config.toml
num_hidden_layers = 15
d_expert = 32
d_shared_expert = 64
router_score = "sigmoid"
normalize_top_k = false
balance_loss = 0.000194
balance_bias = true
shared_expert_gate = true
lr_router = 0.00058
tie_word_embeddings = "early"
beta2 = 0.95
max_steps = 4273
dataset = "wikipedia_en"
Below are experts of layer 6 (counted from 0) of a mixture-of-experts language model. Rows are named router (the router's row for the expert), gate (a neuron's input weights, with its number), up (a neuron's input weights, with its number) and show model dimensions 0-191. Each number is 128 + 32 x the weight over its row's rms, rounded and kept within 0 to 255. Numbers have three digits each.
After each expert's rows: a language model's description of what the expert responds to; "gets" lists some tokens that make up at least twice as much of what it gets as of all text. This comes from a sample of Wikipedia text that the model never trained on. Tokens count by the router's weight.

# expert 61
router:102227086156165112113152138116147129138112111103057108129086130165094110156159113127174130156166119148091142117086105154155105116137143152112105098088115121070132093145144133069124129158137144181143141190137162152111155156089119070094095161165093142078150166107074111099201156112183115127062132108139149072070167103108148171163146144151072048177149127140099142124130149119155151082115179100096098215135131118138140094136090141119178117119145151141066170133185139180105073087107144085151105111157132123138170142178106156132134105148174126143153087044105159121087130106126153156
gate0:172113112097148180124100179115113105163157205151100178093140034143122054066133172130138117147126100096138129113056098171185196135085130170087065169102162115102120133138142109137141115143138133137122117091159155192204167129102140138080167117172139152073138103159162166123154141104173163128168164093146080176112148162114149108164136200124089125114119111087123107125123115130140201115139062112099133191093132148128116098122165155105105136126122119141115128147104160134126128122099149119122137093179125120150159142138087092141145141103155181053137103070161101149133163134061150060
up0:167131181118153104129157142162135174142138125140159140110166161134072091087121155072143105134164058108125128125134147157123083100096167172155146125179177159142052129119127118138138134097088105117164127162097105100055098156065136129128081167150124136119116120150065050157126094135115142157135140170183121079088133059163107171141119105134141086010145076091119144136163079107098108151139122154106078120095123184175138129131060148176155115145109058117146139117106123119180067189136129136099103150118162142087114183111121163097177138083175151128118161143122060121142135146142138111
It responds to: Inner letter clusters of foreign or transliterated names and words, e.g. Shan-gh-ai, Z-af-eiropoulos, s-af-ety, Soo-y-eon.
gets: "w", " W", "af", "j", " w", " M"

# expert 25
router:082179081178118098144161114139155124136106194102107105102118132129111069153186114097170154123115132156116156072155132115119107156094156153125134155167130120106133155085145179024191058079099104161157099161088181127148168132147092090102109123119108151117098154115063164157182202092157121169138133126142153036096147105181144131063125126161113076105135138139115136097131110158124125098132156190104100119125131129110202100166144117130158047110133140176070158100189095177120088132091112071127139123164130167113172111155119159105127124128146136160132137094120101123152075118119158168
gate0:063118128115124123171154127072086084139154169159137162124142095074161095111073192159140118114189147148122115138122067082123172149097138075120146180096176074137109162189194069098132141131102158187099148124121154216051145104066111125086181130191139163084097149140157130144145161140179144149109165137204112104162156133133127121117161202094107123112109140065130148128120140129116173134163106139083148114075123125122129152183172163119143114117092117121159120086101153149107152178100128123138168135131156054101137166105153115113120101136139151066113120116178134185094145125149143114
up0:177121143140138120073134111175125127151148097102127120090109176106144140144168139096125112147157125089117115150146137150134115047125117154105113146085076154137056118066148127137136173129155130106098070138152113113137103111080201129115093150140121151164077086157159106122095120150051156148105093118181132152103142121103101170155104175098107104117114122116134140129153109102165116188109154109180098167182125170155056151115104097145150098141136067138205135159099102123202106148167116148184065112152128166087114176151110157013169114077120112155183166186102156097126092154113104097
It responds to: Single-letter or short pieces inside names and words, e.g. He-j-duk, Be-x-ar, l-y-ing, plus hyphens in lists and conjunctions such as before, though, when.
gets: "y", "-", "b", "j", ".\n\n", "h"

# expert 37
router:049216055143134114102160123174150149098150152161094139115137097177127136132112083041105160154123106121134123086125113164136120133118156146180105134139158120107165131140103152083097162131185169174172094152129150135151193117135095103126135105064071133081113152151116156089185139127154126079121109088132138039024117151059133133116113084154096076129092115152118076097110123135088140080119122171117107165147115133150117110140156147117120080147161137144069171114209134115106105112120101103163094159161124123162095157186134108165152141175151118138137127113095153063114131074120114168
gate0:115133083148152151141112152156135141100172205161108164158172052143118133073092146123164156103106119127155152065112093133113194110119133116154126129137096043133155167186102103101129169125145075142147130157135142127147122133185094146144180092161091091098149116121129191061110121143152122135119096113135170121148160163155060100122145157072143172111130139116133096123102134135150216087101092141200119137101100142107080102112180088132160095052146113123129160068124111093098082154131105101126075134174111112165103198064148112175153176127073159105187129167115104112100109123115095127
up0:173107124091157108111119155111142142139113120104186118077098162080169095071162139053157142141139171063088099118108109139154104108137160138141100080112101155104148117084150181149148139103108155114119124118134096146132071090135148155149096134142148114152154159168166137155145096068093078135152120126145106176108107109108161177113149133068127070122097152122137178131132156109063099221040177123092093165163091144111138120177099134174184097123176074124134146078083128107137112136151157138137109155112155208062151165083113131079169108110137073119084165137129092092172142117092078098
It responds to: Spaces, digits and dashes in tables and dates, and and or inside hyphenated compounds like home-and-away, three-and-out, re-or-ganization.
gets: " ", "el", "-", "and", "==", "3"

# expert 42
router:067184081168140129071169136115155130125142154103124161115066127134077086166155085138118191115110138141142129131172179093150127113102143127183143126082165154128124157089124185042129149127170177152159118191116157125152184117101091087136114107133105191113100095107118105106191162093127105121132140119114099040106185141153104180139144151140071138115124137101128170131083140167141167093119137119129108128156152119103194130133103070121171098116168136194090179131214102114084103092133077122103128127157138162146175098191179096112149096129204128127147137091167108099120094142111112135
gate1:070114120135193121155142132130126056152148162098148163102140115146132106120145135136162126103123115095141162147117223125162169094125055153078112118115150107173165119085100140105111213104103111145103144121122164119129142154127081165119141166096126138079080115074132127148159166116136132196100117135065120137111153120062089124161203151091166158112140151139097133139099150086245111152134158097096107193125137124099144138069114178101115144104112160196145130115187142126080117100106152103085113124118130135120120137164198078102062144140092169170126114133124125215136131121163122166
up1:065128118124145071127175126186158095150154127120130166185140121149146120139180137144180079118078133109158147147078199108178092108136075196058144131121089069158172106136169147145126194146141164135064113156112136084198152173148125198141107161087129112109120208087151103074139136159109106150113110112139177124119123134127062116148221128114112196112125196081157117135106116143125135123133119091075119079211128098138110111167147099109117069118160134162124122158105151168093137114116125139114109151136116131095069118141145126072106138095178157144160111092121107126121156095140129107
It responds to: Syllables right after an initial K, Kh, S or G in South Asian and other names, such as K-an-eswaran, Kang-ar-oo, caus.
gets: "an", " T", "ah", " K", ".", "am"

# expert 15
router:075221128171155095087149087146178167151159174134093128107105101117075092122160104063128105100131107153083150138140134102149187171140130155192134102169121145060117087141111103087130167095134197169166126165129114135150142143156089124100103088102102162105110116127125163121160145140154090089089158082139111114070168096112151174143172141144108067114113101137087091105144117094120143137133142095130119223169112145193096128128129102127119077095194143141079201132221087126131074134125157078162128162127140138152115128187148164146138107170152108151155093122107142090130115081115100158
gate0:074105107110111083127106148116103143107181170128087102119116148170149128090143115127105119142115144153134087131119111097129151159119157152135159152077121072209091144159202089142177149113107178108135118104123140144094157140075145134094172110145105092146158150095118184172145167094109131122122162159133185156126177106142101111173097168104150138094144113043070157158082171086200210117112127093132141171113122110178131166203172099137120083112122138169116133141148080094104071142144160079123200140132096101109123122162137119160065152134110153076222140090160135131123143070153114107
up0:167141119129196122122123129154127145182134091145144166072134160119107105091191119090171166125071095124132129110166145106131117135104169120165081137158155131138122096128161175139159157179224107179115109138140083124117070117095140166125085093117201106127115112164082097208086141152119120126130142131144094168094137065192138170148104091142149041128071106141161139147104104124125137154066170124112089162175132136106137183116138153140136110183125108128096143127106179093207094130126136152153099131101229152106093190102125118082140181104157146133096153120084093160131120147121122169
It responds to: Colons after infobox labels like Buried: or Unit:, first capitals of sections, and institutional names such as United, Soviet, Royal, Army.
gets: ":", " |", " United", "N", "S", " The"

# expert 14
router:092193108146151107097166134156133130083132118095071107098106101165115077115148164138173121161141101204106071099136141122118111102111185157077099125157147148090136104154141136072113121128128104165188106159113156071150115110105081080119102143146106112104181143116107145119237158137192136139053178097150139066108178119052158152105115130109086123146125133134165122142111142136084142064127126161093054154158134068133123136121179147148122123113134124111097197160152151160077093141109167064099089110149148090190165112163115154118155124136200120091101109094117097110115149136098174118
gate1:125120180119178081096138104142169138139185153106107107147124123167124136111129178136169146131127117144143128138168181118187111128135127134096125181109168236105069165099154145119086135105120079176162154135067171164124109133141025113172138161103093094147104139125108151127151150122154138182123133136130099148113176122078158108131209181170092144086154134111132118176107142140188108110138127117156083163129119196144122111149143084117092095139120141184124142088138185176085105117093200057092061142067137105180162168133140154136126126164120166083103148082142123147109180149132146127
up1:106145158121165119110112095150088127154174136138107105130090094142131136126124163143151103105128148178116140087172161130193072100115164141089084152107189140086140183142180065133113113190110141138135136126086119138114085147127036112111148127119124109114081165086086144125139161150123113150141132157116037123118167116126156135149156190102083184154128177133153129165128209098168121122188126163100112145217136121102123132174179079135123123140096129159112156164131146155094100126079189076074117184065124070150155182125114176142113141092140143072092073096168148108133178091144141137
It responds to: Function words like as, in, these, both, since; table line breaks; mid-word pieces such as bank-r-uptcy, dipl-om-atic, taxon-om-y.
gets: " as", " |\n", "\n\n", " in", "l", "S"

# expert 23
router:066208092193121141122211116147118094103117124069091144068096128144102106167164086100131191145144172140122140119149194121130096130105159164077108119133143111116127124142172100054088124098145162176123111137096144151085099122146119070166119093129112142118124147082151129175177189094128117118165117073103076100088148090098132147161148133168082102086148091137125083119149137162164112152119138114089092121140178174101181144140083111110171125126112194159106154154188076156126114135118099056103152107121163190150157158200128151164151089130155156096094153104128132152108120085086116171
gate2:128123145140170136115171100166138075146180150100105107098120174204159139126128143138144179102113170166054112145214121130153112129109086123084209127132147133141155102089202102102091130114156135116076145112146117157114085055154118168129135094169112115096098158119156103121147130160179106097124109132113110141153042138109165150176141094144064176122127121101112120074158131093127068163078096077111081120146150169143146133106108150083100183139081145148163140133143104150127157109112111099122198164112089121125180135158118157139160056102073076070082128136069102177114123090141122122
up2:194128154143115116103155102128124128132140109119151197095141106185127128016154094158132103090153107161079130092177141156101119126171123124130092192154118146092104145132144119141162108198085102069066109136148099134116084123158118137084135135151130135134028114130152112170181151138113087069131135156096102124184134133123157127131153098139100100084083093184129140100059102100136152107133129104181098148088046119130131160118150174152104095078114141104121130111125119104168140146101103123118142111184099101171166075115178077069083126167055098107142099109118162185111145169131085145
It responds to: Second pieces of words and names after a one- or two-letter start, such as S-tern, F-iona, w-ord, y-et, and number words like six, eight.
gets: "et", " of", "ion", "9", "se", "ent"

# expert 34
router:070215137197106130073185130153110122075152084115066167131132116108130158149096116114166080158134138180114082094148127114136113129124107170107136109113120132138144104170126114106106094136143135134175099175094075099115105121137104123165081124124107088138163081124132130126208127135137107105068187087126126055097188158073113169083112117132086101147123140127108156155127157150094124095154084105097049181163129115094125125143106154167148159110153139151106174129142097166148107139128130053105066154094152124112147089177137153116174088089218143083110148048121101112076123119166161129
gate2:178141066142145129103099146188134105169131098124142188173118105153082168145100119140142085143108175159066052121179135104139115139141112155087144140115150151178132062121124137127120110134151091112102152092085098140060108095107098145078113080092167088053119176102129183156133124167145061118128180109141087110090146123103109206067136115162113191136188104123116131127136104110131143167125065125094056122164173159124124121101144179065113113153142193087100098142130093105147109130178107119097172080149145127110173166127143100128143122135124113065137159096140120189151142075136112169
up2:169127124159083138158174096157124129085153115114114145164144095182129153105137092163148132153079151116105082121119150130179109147168115177041088139180203091150150128120133146153144132096091151070118138114191102115077085111151109100118152185122093111101139136157151119113115152136104113105088124199138153159151095124121162128113139162180105133108170093129146122143086115140147179115197134159159099109109135130171119118134093145112105087071151093118106188106128057150128128104137188147196168146188138097140161106136180106053127128146106162158208146043084141120088146211163115115
It responds to: Word-ending suffixes of abstract, technical and taxonomic words, such as -ic, -ation, -ences, -idae, contexts, intelligence.
gets: "ic", " from", "ate", "ed", "ation", "ing"

# expert 32
router:114194121189162106104144121089160081139114150111122124120106119180128099119142114061111142130120072125095074101135156154145163146121146150147108192111165108080162101194112133049098148135095101146175136186106119124124117135088116135117136138150104083113079139129126140154190166141170143098147111104123065069082136144181165132094124104153070109187130123143126087074141151133153136137131164119099120164096125069132159180126109104155154075138149155106130207168167165119086048105111130156157099133189126137140138131216170115176172098121190094121125130096145082108130163095093107197
gate0:108120128093131081090135165121111131065136175118129059123149111165115149093056139161138083135092145129157055139090083121123171163120143134155105154077156091086129109186066162090125132053165138129112155150167131135088089147166118107037140148117099150119160145159144173114098118122137133143084121049111137097119137109149133089184108184029116143099097119086110146156136156139158181122125113126156188094110092051130126131201124106084145084122131107117129154180131122111093041114108112141119107132152139091130115124138166096159109156127138173148109096116138085082154064110114072135
up0:148121111113187067079112149159163194112124122099186119098125192183134112153170156168119113084178067134114115125131151094153138096126117146136139142151151158092084162094105171101137105114166106081127098152133090089070089089175125139160018171140090085155129148153095128114086133127152118153105091126128101092110118122125112158134164150067188063075129133134140159143090088097111142102120119131116123089127138088127145137160089160106167150127160101171131129103117065167191074217115166130113129118103186149119069141123115168092129152069122127153125165110112173123079177177092086125
It responds to: National adjectives and abbreviations like British, US, UK, Russian, plus motorsport team names ending Mot-ors-port(s), and place pieces like Av-iv.
gets: " I", "el", " United", ".", "ers", "s"

# expert 12
router:076173105191150108113172134136097130105127107094091135174075144150077114139123111064159101123116152133139109108157118093105113170123156128147115147100151063139102132140150160079104061167140156159125107187148152144203109132144088109087063133141153177155080091151100105105217136111130070140112115106068120089104139110119139184140143172138123077123117133095113182123113132122163087073158140145079077107142161094118168169157124054162181129115143129164083186146205093121115075133099152118162190134145161150118138137147113139097167119184211164149134166072159127116141098124133125137
gate0:075124119135124123122120135126141129119125129108108156119101096101191162091123117161096160089153144077124086155127085168079149161107116094169133133112155073140138127116103117146087116074151129120114206108142154185066123135065154136084152166143101103092088071112120119180177134135094125100133111112094095164128118135119156119150132167092141133066098158117128153076095151113174184096139091102182143100132143100105155144174150127141158135106122113137073155163134181130135099192153160136070204119172082096142107120144135040190116100111100224124130069131141086128098015106125128130
up0:166133136141170156157178156134089105127122102140160105097144170100108115081137098077126095116143133096151122091146117136099126022113177183109113155202171154169154126143131160126130182122141141201134119156086106092103092132126137150123089178105123164089181101160077111131110124145144122124109136129175088136143107068144171152128153136083113079085094101118132116149110086121105082169026141133182043151164120130115054157148101145178137104130176078072164183110142100158153151147144087139114076150163165149091111161116136154076149138117101103090148184156088137162111162136152159100
It responds to: Frequent function tokens like the, commas, spaces and periods in biographical prose, and the ia in Bosnia and Herzegovina.
gets: " the", " ", ",", "ia", " |\n", " ("

# expert 33
router:082182131170121128104129091126101141095144115108083152131115101156092105129093144086138078132156126146145105086163122090144121184082121147126139107146168114101143110138129087086095116120145178116169132135119184131150186115180098103154074136092110096090123143093109191130186192109170135136095110105139126108123204129091095112100186152101121054138196145122077140155079099119189119167128125100106050176163137083134121156119117114133130097082128143195081207150190108145126112107112168014114126179099120139126149129157143149130150164152164128115108124081092147135090163116059144150
gate1:118146104137172180143142166156099115081174169111099117107113177163108070167151133090161127173067064109125119161159143061120109111169132159144155118156149138109137116150173143133147158134101113156100152141107063083117144106077122117174183157151121179067148120080103162150146212169095173130114135114148107088134106218084106122193157135141139158146131114130113122196081081119187089136167100122072143173140132176121136159169119127148102145096130157135136117111160156170147111099125141108127066074132104095169147119163123103191129178144103183142091075136153164125151171165072169158
up1:133134113114139145120173170135119162089160159201120101133093142138155095168144126113153129116080142154099128141147191060138067085102125152138125122200180128096148149108167146131155160157077144118080151124112103115100149069091122135168159116128119129087136141066139144148120193202111165088132140134146113108188121192106094130197136179094116153104105149137134099209098111118128087174179117140076144124161120162037129135150109076123079096105114173152119137143107150178126160093123155143103131087128111121173172160168113066157107154143111147129091085109180167134151169054070163126
It responds to: Single capital letters starting names or words, as in E-ducational, E-lliott, E-mancipation, and table pipes in cast and results lists.
gets: " E", " |", "E", " L", "ed", " N"

# expert 29
router:093195067222110119074164117145131106156160152046087137130152148107109150156122142115138160171123173157112132040181126117197127117119151133085140188121166083141159142149127092074161119136145099127145160172116164112159142141155135157111121133104110096069109160106110147150208177105140138077180119138108084121094157142154161132061107139148099085159101113129125088151131158155132096144148103165089105121139126095114175133159104086098192088124133145148094161174173125167156092149130138054115168124132143170126124073185118162128162068132183157120128143076105083103126142102144114187
gate2:105144053165163166144169152121110099151160126120101159140141140144120159142125144146118126144131147162136073109170099130166125088154172115087140062105172073121162122141116206163130135087178132113044165117131098145144137118160098138116095160108132136039172110076147055143114112150129134159095165136155091110144146053159153090196128150115098184127114104064147141096173101136107131169124053065116078143164131142085128090126125194083115098102097154150078137216135129161123119173144097118117115143131102130171132126076117156096107085102095134059077111153120139152125094094112094153
up2:129127093161151105168193153184099150101124064135115174090192105143138150107097063179067075135158106112117109090169109104103180105156093112065102151105121088150195119126118113148130118142126102116144174107146079132124089111175079124105110174151082151120147151116118139102133146138072157088116086122119056139185087138126136134109110145146073146141158070136174167108131142100171140124151129126182058162093153106105186136143129184136098103120128151114082182129127067076142105113061139151154120120155113107162187090128173095085103116109151127094118175117054140137153171116173164074
It responds to: Middle or final pieces of ordinary words after a split start, such as bro-t-ula, bal-ance, f-ight-ing, twel-ve, Bre, incre.
gets: "t", "le", "ver", "ight", " an", "ed"

# expert 57
router:105192102175114131158176118145107099120124113100130104125049127181106089135152105083122108123096140106086128081148179124180079114132139116100116168113171094059133120155158101056107145140117148108168117228137136110111146111196131148079057137092142084098119110093126172121150135057160119140129171091125113141078150108093164159134129161155126096145160192141111097098116117134163163131143145139090093158094162077064123172099139079140171099078122169122110203128143104186098050125156091074119119151137149129121175146167141160152155095123143140143134142101147110094090169058132120159
gate0:123136121158116103106107133179102105116116143132138179137106135145133115105093165149090173132072208140153115147114135079147116122139098099125110177147167047112087123158146049110183147132134097159120112131158217162099147103173136125101136151151150164147159082078121181158135155119126143129112123141130124108159132134157095131156138148144180108087143134141131140149101141076139224174117098079100129168123105144137085084169162089143125057098103174149129186132161122095061081149208129144148182102188131104058163102149135096133075155096130156105136116153112102099088096080207170135
up0:161140142098205108148159179126102187167117109197134156000113219106129085087131151120129112166138090124115072124166111156119118105106164116102116091195132159156099112120122150134140141109196161138177067179131130141042134076055169129105084161147128146087141082156116115129107113129096167105107090119117105113120173136147096133097103164094100097136073086178105164159137126132120105118058155126187143148132115068160126133098108159174150128130110116120149128094143155072134121169136210121088122096133142114107094157098123094102120129111110143140118184177147154140115124121108117116
It responds to: Inner syllables of place and club names like Fl-am-engo, Frankf-ur-t, Fen-er-bahçe, plus table pipes, commas and coordinate °N.
gets: " |", "er", "s", " ", ",", "am"

# expert 13
router:095177117198122093125192106119120105149125152097107124113078186187105094092119142077148171185119182111135144066153143144160123164142135133133108215126082136067094110165128125060113120123164144161147143189137119146119179121176096104123088122103086058146124133131169154126199130126140060141142143125122143110044164112112156154076158108117100097140117119104145102128084190127137131088106167127110135186087134112123170142136152173124137084150159142172126202141180140135121079111143082064146119130172159133165152127157158135166155073195136140124107182128129086066131150138120144136
gate11:126117119119176105135125075134110211155168128162142123153176098151111124100085148100156135142064145140128147079117106132076137178150137159123109123153088119047106071133103162103098159068143118109177123082081075100135090085121146101121096168097066129052107147083118182061161090212149096155151141115115105108089149107057117099094119133143134096131176118118129192160114172124108127137082119117060134169118146120128111113156119170176150159119102137151146153110120091130123084090127129116174185115164101079145148128111152152128217189156111180165137140113156088180116109147132114087
up11:157142125177141113104099183123168166104085130155131119123095107115187129107041124085082118141113078135162120134214117108160125121062024085122079148131085122181106176107109140113120081142125109133086109109152190132111178101094100137104101095139123171174100083070100139154085175129075101135131189159137150093136082131152089183113162117178172106128053127186174056117095145082147178143120150159179148128103119121118131172126125146110163114085122085156140163134102165097110142103078115171141131109129132103089149130108134155098122138124127167093095153147131101125162138131082176081
It responds to: Pipe and semicolon separators between numbers in sports statistics tables and career records, e.g. 2 | 0, 1; 0.
gets: " |", ";", ":", "–", "ter", " ("

# expert 6
router:085203128147160134123148105153118110079173075049068107122114120195119102162128115054176062120134120124147116131144187147172141127125195171094109184098170137080132098136111132051073140131163138136162152188127169091126141109126135099081125115162102163103094123146123110113176135138145106104082162087101149091117158144107134201117099121070095123153160185117135132091118172115127113071117135122133088165133103050182131137117103111124137160076144176145086217134191095152126112143190162112135098173137152144147138111178131136138132105125123128159114166083142121111139117131060153152
gate1:096156136088170172118132123181120109169175121124159125150117141201160084138108095151103186106126140085120164163097161103129128113093102135128117171140114109082125107110154103110091142085133147111180181153128145080164126098169089105080096152123128164080126065138115194175182131132112185160106071157101091154147077149102145150117104137135097152149114145149123095151134160150154124116080119170123143181082111144149127075144060126092081156105079099196181152149153108109121154169093159074076120112157077111143167141137088110099071144163210168174084205100122100174124130095100144109
up1:100159108111167111115123125187152103114166121148205112158111104163175138123161125117131180092098207134134146109140135114158091121128105130102154166198143094060103083064131135134087141161138132068162166122092107092146124080160095103086124138114092138090126172118141182166145115126102136100135028131126093159150079128081101123113103115112078172165100188183158043122150175131097149156120135143087109161151121093115137048175107122096106162125078108181147172159136138152142141148153146095084103096164063127141158130124081081134093139131179179105117157103120105139144147104076146087
It responds to: Digits inside four-digit years and the en dash in year ranges, mostly in tables and filmographies, such as 2009–2010, 1960, 2011.
gets: "9", "1", "–", "2", "6", "7"

# expert 3
router:058204089163131155146160142122157135140152092153076145106135133150098135147115109053143168138133148143107119066140146145158094128122151133121061161109125122088147094135112165065143135130173147161131072150141080141157176154139067125123130142100084116098105168138091135110168163126179118093081116113075110092043114116121095153079109083089062110136088114159111105047096112134124154077177102191138096143113159109124141108167168109098162115108179164099052125115194144102091087124117160045099105167157109139154149125183177093137197102137140149125135152093125115151148109102140125113
gate1:122141139109113120164151129216130144112153111098096102147152139138170115127087130133129128137058107120146144088203186115161097112148124045121169170164043106187120133127156158119114122127108095163138144131124105073113159116122082151114087153143065141103200135117086129141170159155163134135096170066075120151149092080073128190140108136196122146170129135146132121136084153124090099126144097171089161161148160173097123055172137172056147096089140121124148108100143097081150110177127165070145083098077083113118144150185173162142138155148071135157094152156142103161125106113130119093
up1:125155102129121089135140094191137138117130101146103153123078075176152148107175130106168073100044109125097178065170169115145104091121142096073179099197124166143088147132182148134176136193121136139173140114123109122144120135160067143087086126111100178124173172152085141157132128135161113132122160161097132103140117090061085108149147106100090157179097173116181068148150121139092108194155099133079118166114150164095108065173169130104174065124098127115117147130149118119125093201145135081132089145120102164112183161204100127136127115149094148123067131175095112100161140132106135123
It responds to: Word-start pieces like sub, mid, en and direction words such as west, north, plus digits, hyphens and spaces in tables and lists.
gets: "en", "-", "0", "9", "way", "and"

# expert 24
router:062216094190102153136160114197130137121181147131102151141112126126103110156127098106129155122093134168082173094190117121105080144069171081163106190169145121138155048119107088083113079113135120167139116151124143123123160181174125103143141119142155136130110117116080097142177166103171159138136180120129139075155137118118182162106116122131116084101089177150096135100117110088144142050098106189101112160175095113124188128139149128149180095126079142118100194124180093118136092161092129068071104146129137173147198127136126188126159101156190101141144148114123105112125072118145166144
gate1:164129143125177127054127172140091112109153204100124134106088069118164075160129182183128140118126116164109155119151226117157096122152061144095136127143111127082119143150162149113116139106124091119184161148113110104065174158126137186132118209155107115108130104133104134125169173096093132139074073098086122136176095190081099106152104181118168139117144164150124188123127125118212078095105131134130145129114101123126164091122081086117120121087078170156169117130148167090154078159058112128143102138079110152146182140155161148115073137174135150174135110102129086129105148148129069154
up1:135128108112178108072089184150133099170149145138159110112101060108123104129109151177124141073112108168082116077112181137198072078133114150125151102118068085080087095113169105142140148143162192148129114129143127104126110151114164103120110209137148109095116101120107146105123171149116097122140031141103099122107089184097115089175165131101109143125095175141081134191144195164113137108123119131099173124172132074129126066125186131117115096083090078099155136142117156130119048146108159102079107127128088099121127083176143131154063175125104176166124125099163131062080108143110117150
It responds to: Short vowel or syllable pieces early in common words, often after b, such as b-oot-h, b-ing-e, immed-i-ately.
gets: "u", "o", "ing", "i", "ong", " de"

# expert 18
router:077197119200149137133157135092155101126130125089118160125106103119125115123107134138146127163156103137132132121125148148139119119070134156091087106148117123126147060122121152065115097085132091105184112176160158124139152148102100143079091154131138169098140158135100108171179158098172122106100181060141118127115086098072156109126146112186131079117161107131084139154132107078156115096121139141167075207130119061136206120131113144091144071083136139100077174091208120117055063145106142095069161082127186162140163111141153165088163126120189096135164081132109116113085140073107107097
gate1:135155138097191130168145128158119154124114143100106162139107182177070136116129206147112140132165067120173136147104185124140115127099057114107124105131145112130188089146129121115053101160101168094134118143122134109124142149167044092124087139183130180087072110081099146152178174131128135137116107093107119141206077067078106148157127134177169109145158130132090135138148095152176102117061149104160135180145154151166120082127103116064133123150098137133208124113159136097132115136080185053137049114103163155143100124135070173155103172154127132139154120103182131092128146119141101105
up1:164152086104142111142154143139072096113122099120135130100078147146100144123179200138108082124088113163084116097104134152166091098107077142085164094148127085133162086162184136133127110183102152102096098122142151129136110120097086189112114147134127141146093151090118133120145149121133127120167154105119111123184069064084106155167107149176150151160173143097183076129207153162114153172092145066084165181185175120071135128134211103085138126131112079117141151149115130158111065176120110085120136105109148136122084137123073176138106136120165132106163085119153169086117134014131096099
It responds to: The preposition with, as in allied with or withdrew, plus inner pieces of Polish and German names, such as Śl-ą-sk, Buk-ow-ski.
gets: " with", " on", "ow", " by", " from", "au"

# expert 39
router:095169127178131127121168140140142084173121108110156141117083146179109092129107133104142103171118116167116107080147160129178131152093125150141133127124141140105125124210191172045149171165205129169102173221100131094091136100112095099132109146133107144073137132144108148153210148131173123102083150077143104075063133131088135193124130130163095122153121135139152084116034149074174097079165125157146124148110137072144151156101175116148134116154129143116054186187198163136076094155099126097102119146150137089132136148169111105133157105157134147111089124131109114084124170131090123131
gate2:092145145106153168087099151160134156144195089140115172196163118183163164049125079173148113137170142166082130128169101197137159128174141150107134123135149128144141135134138109129143122118112140131133163109095079134092119169123110118117115106085097166065136123145159151146098150143079080107080139086168094166164146098182129178119105087156138176151128166117205138155092118106190181108160084099152076092174132132107124085129129147141119035184072164128076153147154186121116108102139137112086134134132108125202080094116103092118112160078100147080142084137060142162097105138119155124
up2:166144126125119121138113148131181186128139096165113148165173123107124179057136101158119092132156154089093088054135138135127130141152147101100115142132167071094131091098155082126128146159089102108140156104175105095120156138164062154102161133098106148149059161126176155127158118133094110131074130170142173153105097097088142130121094124131158117113149108137097159107102039155150150152100146109163070092121160130119061140074107144149123146114117118151042165088057089096185165124097131119153153100139064091153209143146124125129140150193167140149155069117094189108088106160201083143
It responds to: Bare spaces in tables before figures, plus ri and ra pieces in foreign words like Cypriot, Shri and Fotografisk.
gets: " ", "ri", " (", "er", "an", "r"

# expert 40
router:078204147159091139118155141103129124111120060110113088077090124143060155127130060121091154133152132122153100099115131094149124141082121173112098147109138092121144117184112133060125155123180201175148133148155158154136133102145078084141107190152074142106111161135081127119204199150147125118157162101129155093073148072104133103125168096119061074145126109137177107107076146167137140065109141124162104203117171104107181103153124072127105173187126169117053113154209143135110086110129131099097134101124146119150165137132165089153154113118118140142110137070094112115103150116105170121
gate0:107148098131156142177158147101134119135177141144148120101150098144140094088154153162141114104096136132170108108151088082167108108059218177163103138154160092109109106109103144133169173134138199148080107108164112178128072061145097156060080143150120091133088146166119120182161126198189203149170131155127131127134108141157104121164104155127171125120033131174116112126095150119152155117101136133144142133097125095190061178135154146152133104099102068125062156138133149122085124127110169096107139105161147094152152091060122083170127127133114172108194137100103094123118095061124155111
up0:116118136078132102121119158174131144200128112102178089115156165107074109044137140102079141153131094128063117176147122176161095073076148155132111125187084126125107150134108123111129129148110123131156085140101079142133118213040121164073094119090129123115121102170128082162136157097125148116119133105110118136134125071199143190140170129160120114127111075153130120190092112086152148131146206083148101157167113101073138108116153154128090115106127076116094118087103172110182145159149093147115139108126161102064104144109082150080108123056192136167130162122086100093147082130157087103
It responds to: Pipe separators, zeros and semicolons in score and statistics tables, plus words like same, among, every in prose.
gets: " |", "0", ";", ".", "at", "==="

# expert 27
router:107195108159114126117141123159128097136137129106119109116065136157071089115133107030118138112128102126145136096135127133086129171110138163174152176109120096068121114125098135055100127083159169157149084191135125159180197101124140113120126143169082135143130159133120171149139198163133091138055114076109140097111154084178138104140127146135098076158120146129118081150067211166153148095140194110099147107131170092141132105126129167137136090142134129138066198130208128124147087095111155128076120130184110153173138136180158146130186155112171109168090185124171096093153119151108099163
gate1:201133123123171076106132140115113120145162185096122087117103147195146101115105164081117216059059134072126123191156110131156115136139137118112178133115093063122144101141098114116127169083146151134178153129125106119118134182157142118162097104140127112156108052116121125149143141130111159095142084142101060097157131142105141073186142154127154155224124155134042169185099169145144094133195115111070142108123112146140190126146131169097137113094109168154165106177149136145155109091159136124107184119152102094145087152101175127132133154098150140164088154133170085098123192120102174123
up1:176142119152166066154128097077170140171174086091126102130073149166091116140092086144138157094127182125109089117155139130107096061172091126120215142159114052113200096126105172104137135115106108144150114129147145161162135118155118115167141118097096103149128110165089162151151130145100121115084113166162111138137148103133145099170141122116093167157182106131106043163134137170098165146139047112077110144191132096065154114130162112105146122118131127143146152155152144167125136110178152121177105070100145129200101151152124151168137151153126142154152136128180105075116134072051195048
It responds to: Capital letters inside abbreviations and codes such as IL, IRL, ILB, and Reg, Que, Mos, plus digits in sports tables.
gets: "R", "6", "C", "I", "L", "S"